{
  "d_model": 224,
  "n_experts": 64,
  "normalize_top_k": true,
  "tie_embeddings": false
}
Below are experts of layer 11 (counted from 0) of a mixture-of-experts language model. Rows are named router (the router's row for the expert), gate (a neuron's input weights, with its number), up (a neuron's input weights, with its number), down (a neuron's output weights, with its number) and show model dimensions 0-111. Each number is 500 + 25 x the weight over its row's rms, rounded and kept within 0 to 999. Numbers have three digits each.
Before each expert's rows: "comes before" lists some tokens at least twice as common just after its tokens as in all text. This comes from a sample of Wikipedia text that the model never trained on. Tokens count by the router's weight.

# expert 47
comes before: ".", "(", "; ", "°", "″", "|"
router:472514525478497461519520499521542467508542503532543479529475517496464509463521482464510507520496496532477516518508478500507498518473482479506503536519475448479524550467461480513507535515528517523479473483471497475466460503486486495495462491478466537526553511506490480514507516521481492480492479485489513468502517456516507472522479493531
gate0:567491482510472522510464483483497512505471538497525518475501530500478462532462497538513478496463509501489467530488530527480455484527499489502508484523516531500486472484562464473447518492488484460522527473503508511490449498457493518506470462474461520488513518512545459534495470538535510490530502504489503521492526465487499540536530486521
up0:503478479483475480501489470478500551524446541466509532469494464490492484529510454550488509499469534504505499489443542520470506503506535483528474536472459496452493465516481496510519510535526509509477506471485473499473501478497444472471513511514442464482504522466512506477511490480524504483520470526491481515472508492505518505496533493484
down0:501496508508505498502491534518537489481491482506477501502501485520477543497512472503481459492509498490464527500532530496507543527499469488492467517542456502483468448490496508527452474484535524526467525504491475529528456529539484526499508517535465490499485519489477506506525495515544486499532496504495498487504509449523511452524466492435

# expert 50
comes before: "the ", "a ", "his ", "its ", "their ", "this "
router:481506542506489496435477541492507555459524509479481543496454526491521492515508527527520505473459503518465462488485493501512515509515487506495528499521497490524471469507508487503513505503569530482486540489512438508526508491520525505503512464476449484526532502518528534452500535487511496524549476486470532504491512480480474464534492508500
gate0:491454493524528470486483526493516508471523508503524504523505513523498551537535512463491488464493518511536478489479454546510544525480496523471534542544468517475508486476478513513498522556510499504482481453502508469511485490500518481485498478505519470542505465558489480511551500476467499465500533470475521509523470496509494480453495480518
up0:514478486481541476485526486503538498508507509475522527505457505506545497496536526525502494520496517516477513518510490520493492494500533525511453547496459502508525517480499510518537506525541536518484504507497517475514512540495450456506510500528542496471517500476472514550472536493473538538504485519478497471521520493522495478511498495478
down0:516509491521468516535500510489476511469514520509517515525499486508476521543494474436482517524488491481479486539552471476522529484510499511508504496482477532524542542499477548460476498510498544488459498513550458481502473484490492497522533536548483516488510487458485506563521501523493516503446484506491517509513480512496514520542485471514

# expert 14
comes before: "201", "200", "202", "199", "198", "197"
router:476540542468473477492469494515471515508486519497493529488557475485514521506472506477566468511477492510479507508527469480501508473519545538508488509513489511515490500483473492487563460522532489501531474493489454488465509465447515481528522533505478539495441529506557508513509508472547526475477481502498509516527483521523474498461538489522
gate0:517552526499467483493472470505488525518496486541526530504525466475503501481504476520529506479465464507473523523491517522486506518487521517472514485507488499522487512523511505450490514505511497479444538468491479459457484512433517498501496489511480508503502486452515518526514500491493504491455477476489466480524520530489487519555473451487
up0:500504500481478510511478515527457538529498495518533466457480480521522476491506516492503485513484491473492492473471476506504507516492517441526515497509495483515482511571554468474553518489515505517457542522499479502468442483500491539535478503547484521487481479502511488545514491494516475491504456535456455487517511512546479499530474528464
down0:532455541436507466545418489498434457493498443512522506484498501542520524462537497501513491489514513499494514528444501481496483514482496495528502486530528539544465509545509486478495500451511527519459533490521505464499538502509534477480494543444494504477513492462523551477507482527510522523508503539528477509517498483529466524531524512515

# expert 30
comes before: "the ", "a ", "his ", "their ", "her ", "its "
router:486484524500524524438486551475517540527496490495504556476477494488488502488534494522508483465480489479473497490482483501504481558489479474497501487527494507520481454476517522477527510518548531455504509507488442488479511461502552512472533480505479483471558491525547518481485497512483485512499451475517525494510472497456492503508499530496
gate0:490533501526527458450539483478517516492503491539513525490494550538490497492490449496499476513530515508494523503553487504520518491473506520492480482539524455530479517496469526494532469481517449499473505487481543505489502554501525492496487538495507486502483524499516507508522494528508541488501505446487492477544506476465533511489502498506
up0:487517537511516530526516536502490539480561566513505460505529505506508503499494535487513477529466487479507480482511500568485481477471524493488496515517505488518519492551517509499515509531490492520424502513535492505476478502493477475510508552456541489476446507538512511546519502450495549495458509469491475467491461496490491489500506538487
down0:476488523492500527500459459461525497509473497507485500488490536508521494566495486523492487453486512466549481515515551501466440480450477501522527487521506500554508474482544456507506528514486502488466460544500456527524511474473511502487485493484499457523555479465504499524485509516504490511484517533469485491524506482520517514504480504502

# expert 11
comes before: "| ", "–", "; ", ".", "0 ", "\n"
router:534477512528505476511486475519521469456522452503527447490501478503478524466470481472455501521514484517485535532493524511477504511528519515532483547519511514514502490460493490540478440482510475432483497489482500476474485494513474521513481513546503513530555463507520527504538530441492529514502519516533514472500513463493498491557531497468
gate0:514473492493507549461484498514532515480495531477490494520501529491542505506507495505471528551506492468526471520434521513517471506520502515503527487587485467516472493480545484521505466472501493511471518470474514494490497500532477470510500471493496480533490500544468530487486457542500523498494527534511500519484547479492532465470499476482
up0:499532499478483499478525499470491560497516513506491491503522482498517463526491504499483516469451504495464510508508525499521507463464515537477527475488488535506503549499496535525484490453445464512478492503439517503491504510475512475493455445494510493483497493542468517523473472470493492466481483506480501527528465506478474523508495506472
down0:487496456544482465478527490510467509526530474497520515474549485541504493506501531568517543477514503479473501493442445500532472494477450485506476495466504504494467473495534525479528432497497473489471475434479473487468498521488493497498507475524492471527489530527510489477524505460473500530514509514528497481525488468503531508473523485484

# expert 6
comes before: "of ", "and ", "in ", "(", "was ", "is "
router:490506454521507535531510516472449517550466471534481511482482473470539437473558483540547502474477520487511546505532500481527500525515509483496510492507557503482513498526505510528508521481509506522499535525526532477513506524508519504502526481497505495476439494495512439507484483532482502453525458504504485507487501565492512527476459495504
gate0:518455487462519508502536496491471480467518500520527490517466489513482463490509512488531510480510463499523501482476462512495503479512498523519501482518487499540513490430480508491487459504490477473516505477514493513490418488522490498478481488528507489510473503509526496540526421516492422502508512498500462475471445495499492511514466489495
up0:470484457523499529450485477491556511475469548508476526495457483490443525530510486486500484499483571517474557493464502493476488539499468526533522448437501503516532516476456500466513539526514495492497501492495488501468538510546503538500514497506498510519485485511515485507488498505531488522488483504496490533510511534484486530566516535441
down0:500493517503535501484517503545489496472474507431490508545470488549496500480493450491515506549512514480499509488482470530485481540476468500488482493445464541528454511477469469505467497551545507499480549490504492496475498542483492506505448473552480469511537495480506504508471504521518479522475468500530508553487526545520489535514552520497

# expert 25
comes before: "(", "| ", "and ", "– ", "=", "/ "
router:475478449492509497496523508478457496491511523507473528464510519489529501529567506555516506487465532483513560487557520495475498509475503491508477486480521475508466498520495494498488508523539532520461488543500550522489514548482474502516503510474494494532484441510493431489488489501496512469546494512478459496527487506504473483491542493514
gate0:472508507517522538511518466489528499494529521491493446454523522505550473484512490501478514489542479525511510469508510513539519468461523511488521533513514465492470494518508560497525481493499529518470539491466490516511488515487478483538492527499495512535461491481533487468503558478469485496562541511509427460529498465510466524495484469527
up0:482500512530499496493509491512491483477560534482517445460508506483486510501474529460497514486504502507487515481506512545538452452522502481553514484528499482485486448484481509491505497500475516486495526519512508513483504528519482488501488494544514520530467504498495503433501504508527520557509522517482474487531465481506467513481465477564
down0:499523565516504486486461459551538504510511491480466457450525478483524478471493497507466484530452544532538533477492542538472458525495483477490494514498507515490545530509481507520494523519505521510522509497506477503482584469474508505501565504476522505510522537472519462490483527519487491489528462477486487524525492504525469491480497524508

# expert 63
comes before: ", ", ". ", ".", "'", "-", "\" "
router:556463519531519520551475491532475496474500484530525502522490489518524460504484485527473503487560500501500496505457515548502496545503523501487509514530516508509560474474500534521481493448449518491519523490499521496487462471542482503545508505527502457490479498504490534513528511520484483520522477514498521504449501518446517517502505473488
gate0:478514510487517561480561474508525484489513487515512505494538491514507503485513518471540496491489512511508468441463484512517488484518495503507515507532507492515490514512508512493509458516480501476493518524489493520516498517511520461510479511454508540497502514483505524525484502506491520532502463479474477464518527513529489534459493516516
up0:506506492488462461499482513493489518517486539436459440495509502475470503513529519521524520519482498524502456533506495485512510483512544524496523504500500525508526507509548499470486511482488472518525489511503520511485483530487454513476559473536518526531524528542459463504471484491505456444498529519519534495470455462517459490512522484487
down0:500468482532495546516426473476448498537494517519452527504504508474499482516480494524495518506504481545484521495498486492467503495522528500544562517501486471488520502490490467521507521530457484532479487474487495517521518467505486450473495502496483498455525512498565490557436456499515540474519495516481489476494485544495495494506501517486

# expert 43
comes before: "the ", "a ", "be ", "to ", "that ", "not "
router:480501515488490561444532517497517506493509530519515505475468495510506495509482529546520499457528519505524489466474525504519507502476482532458565509514503493458544509493517466471515468502507532477517507510492480536516492530517493456477486487501530481500527459512504518456478491520495502539490455495530464483531433514461506499472498474499
gate0:529464519501483548478519506480461471522519498493509493493534483517536487499462517524506479491478559541488513443514466517525501500508516497499478506490558500501472484553512534511532505531441516507492472464492481540478499502545487426505478471502510497501532501525524514522522457518464500479512512506492469515474528482513525472509557526483
up0:518519478507474499461471495508552507496474519537480492492509483484497528511537510515504520476463497513529486459510515495528541491456532500499443481526489447502515541503499520504504508489528468474483482511532459466525535547469491525421533479499501513518518526485503528493490497507495560505553526477544525518493492492499480494482508506505
down0:502518513476535524468515473523488482497533494522529528476487542508504499526507509496501482472459501465523490495499501458502477499506508478501462514503521456506493530557495501527562506486508466544482512462499488507436507458515525511479495489524528531524494465481503466459459523483538487482446540490522524535487530497480502490526478503496

# expert 10
comes before: "(", "|", "| ", ". ", "– ", "S"
router:518515534501489455493513492485512485524520510516470453454479478517480502470500500472521541519479534538494498520521491485508507517511491535496482496464521540476510499513494512498503547543526458500511478513501492492496533507487479511489532504486474557494535508539472546540529479494529498538520522533520539516503520518550497467497507540513
gate0:465483513496553451539529538479546512513477507469477517524479473474471470508521477516490520480519506496467509527519486551475483547480524514475544507522551482525490480498540490487517497510480495504475538571500520501514446519528473463503477464502490503483509517484478490504453508523495504496496508526492457481481467494454494530512474511527
up0:514456498516495521512517486544478482499498515541491500508506508450506536500494483478481486496520518464537481488460495481518508495519466470531491541477495482469539479512488475483462511466486500482522505502494473496517510481513506513547527504512523502488511510511519468512457542513544460539508531486544512535522511432535519481526483479483
down0:499517484439465483523496503493502474460486480469492522549481523439498568485510505507512478507512483524505514533521508478509512493468489466537578506507479511476521540538478477496513453523527458476505516542466522465478474462493534487483519537497487466533534497527505510547516530507549519512470509503479538518552525505509455484515507464524

# expert 22
comes before: ": ", ") ", ", ", "\n", "; ", ")"
router:554477482510509468532455498533481510452498490527548498525466511488478523532474495523509515456525492508499498509497513538503522546539503494510510517509498484523545498478467502520514501507464539472485494505493514510493469467539515537541497530513502496498519471512450516475551510484472498477524528525475537487489497501491512514523517511506
gate0:483517541509511513485507479485505487529515530511506456492504486488446492491517495513476516485537474517514522482484507486528525481524534526505518480511510489500498487492490505497497494497466454479482471526506429530520498468520492521480475505517548584514576478488481468489500474558482518490509503541476483496495501527502442491460481510497
up0:485484523520529482503511485444497472471500504508527467492500490522499504495529519505497505491536496528502523545546507482523504536475527542516488469517520482458497525514510499508488489450456477472471472507531476467503502506492486498516467499468547566497566464484497461468524482498487544443496519524518491513496497497540449502494485492519
down0:509519493483504504507450555493486491475479505519494509519467465491482525485484509461518506541536495490518499554466545475455485502496523494519479472449500488483476471468509496533547497508467482493487482457521458468520489443510462483488486459523483487509496501515485520528523534538542498469526491490531523522484516469558525513543510493556

# expert 33
comes before: "was ", "is ", "were ", "had ", "has ", "are "
router:485511454531505535508516499494491502541510529539496490466486503517539471480537541484551510477511486526504537532584532494505558495469458500502484482494505481487501488532509505459515481486484484508521525496518564503551505555541509470468523491450534479487485508492496444458468499506496506479461473511505518478477500531456493491496465502547
gate0:515476514504501490546467480542514477510472516466475497507515520504525502525479501475503510508567537523444482472504526559457437502519471487517473466513529524509541495494535550517524520461450483488512496498498523476490507496506508498484544525538501508513507517537471526522549562497475508523473508488469496494448472516473520480520492463478
up0:472495497488502538472563474467452520516492507517491539481491477490492516464527544511545496489503482478483520506545513489555463522489497503510498535491518448522508493550531490496482521498514537497411535493509530561473520547466512493478515509509497507536473505527494457462469482526495461465501474468518452538485513525501480537519454485507
down0:502513499518538504511519513479513506513531524539515494492453484496482489468512544488529513460535452500524480498524501507533495447479491521493512517509527489500486468531520478463478442495473504522514529477512503478571503483486519465499511463459517481504501476522479457463475489496495503474476515496476506533523523493476467462523459523531

# expert 16
comes before: "| ", "(", "|", "/ ", "– ", "medal "
router:487489454504498486461518520508502493480476511511479492490448513557466525475481487504525513516480478503512496506541511451487523495450490530530486526472537507507503506492501450499504483516550531474441507520471544486475509473463473507469500503514522515486498492498508453463495483512504532512508499512512513496532440470489513481538496488500
gate0:509471547461525517490517540483447505521492499514475492512463497498475508470478556436541462510502520443515503486509494511464527502483493510507477488452481461506494477537486481507520436499518522561503547521513490528515453478495525428530470515507521489511507477446511494500461514530508488504478482476505497480497501499514476479472505529544
up0:520416539418509502480531533458462504507484518512470498505452463493484482472501500479527506487496517510540469518499498492472518458491492512474438494459494491497509489491506495544522463535496484524488539504488487538483429509489529422498502487498546507499467458470486504470476544519492491516525475522536507517524478489517472477468511507521
down0:491451488471498527495533501510500511491484490528526485529518490490516579508504516558474479443525519493519500505500482490489465511512486495495500497500496461536479496488478476521495490538489452540505527460441517510541511459465443510499520511487454511450515526442460531505514539523516494485454465500490514518505505484477524467468473498494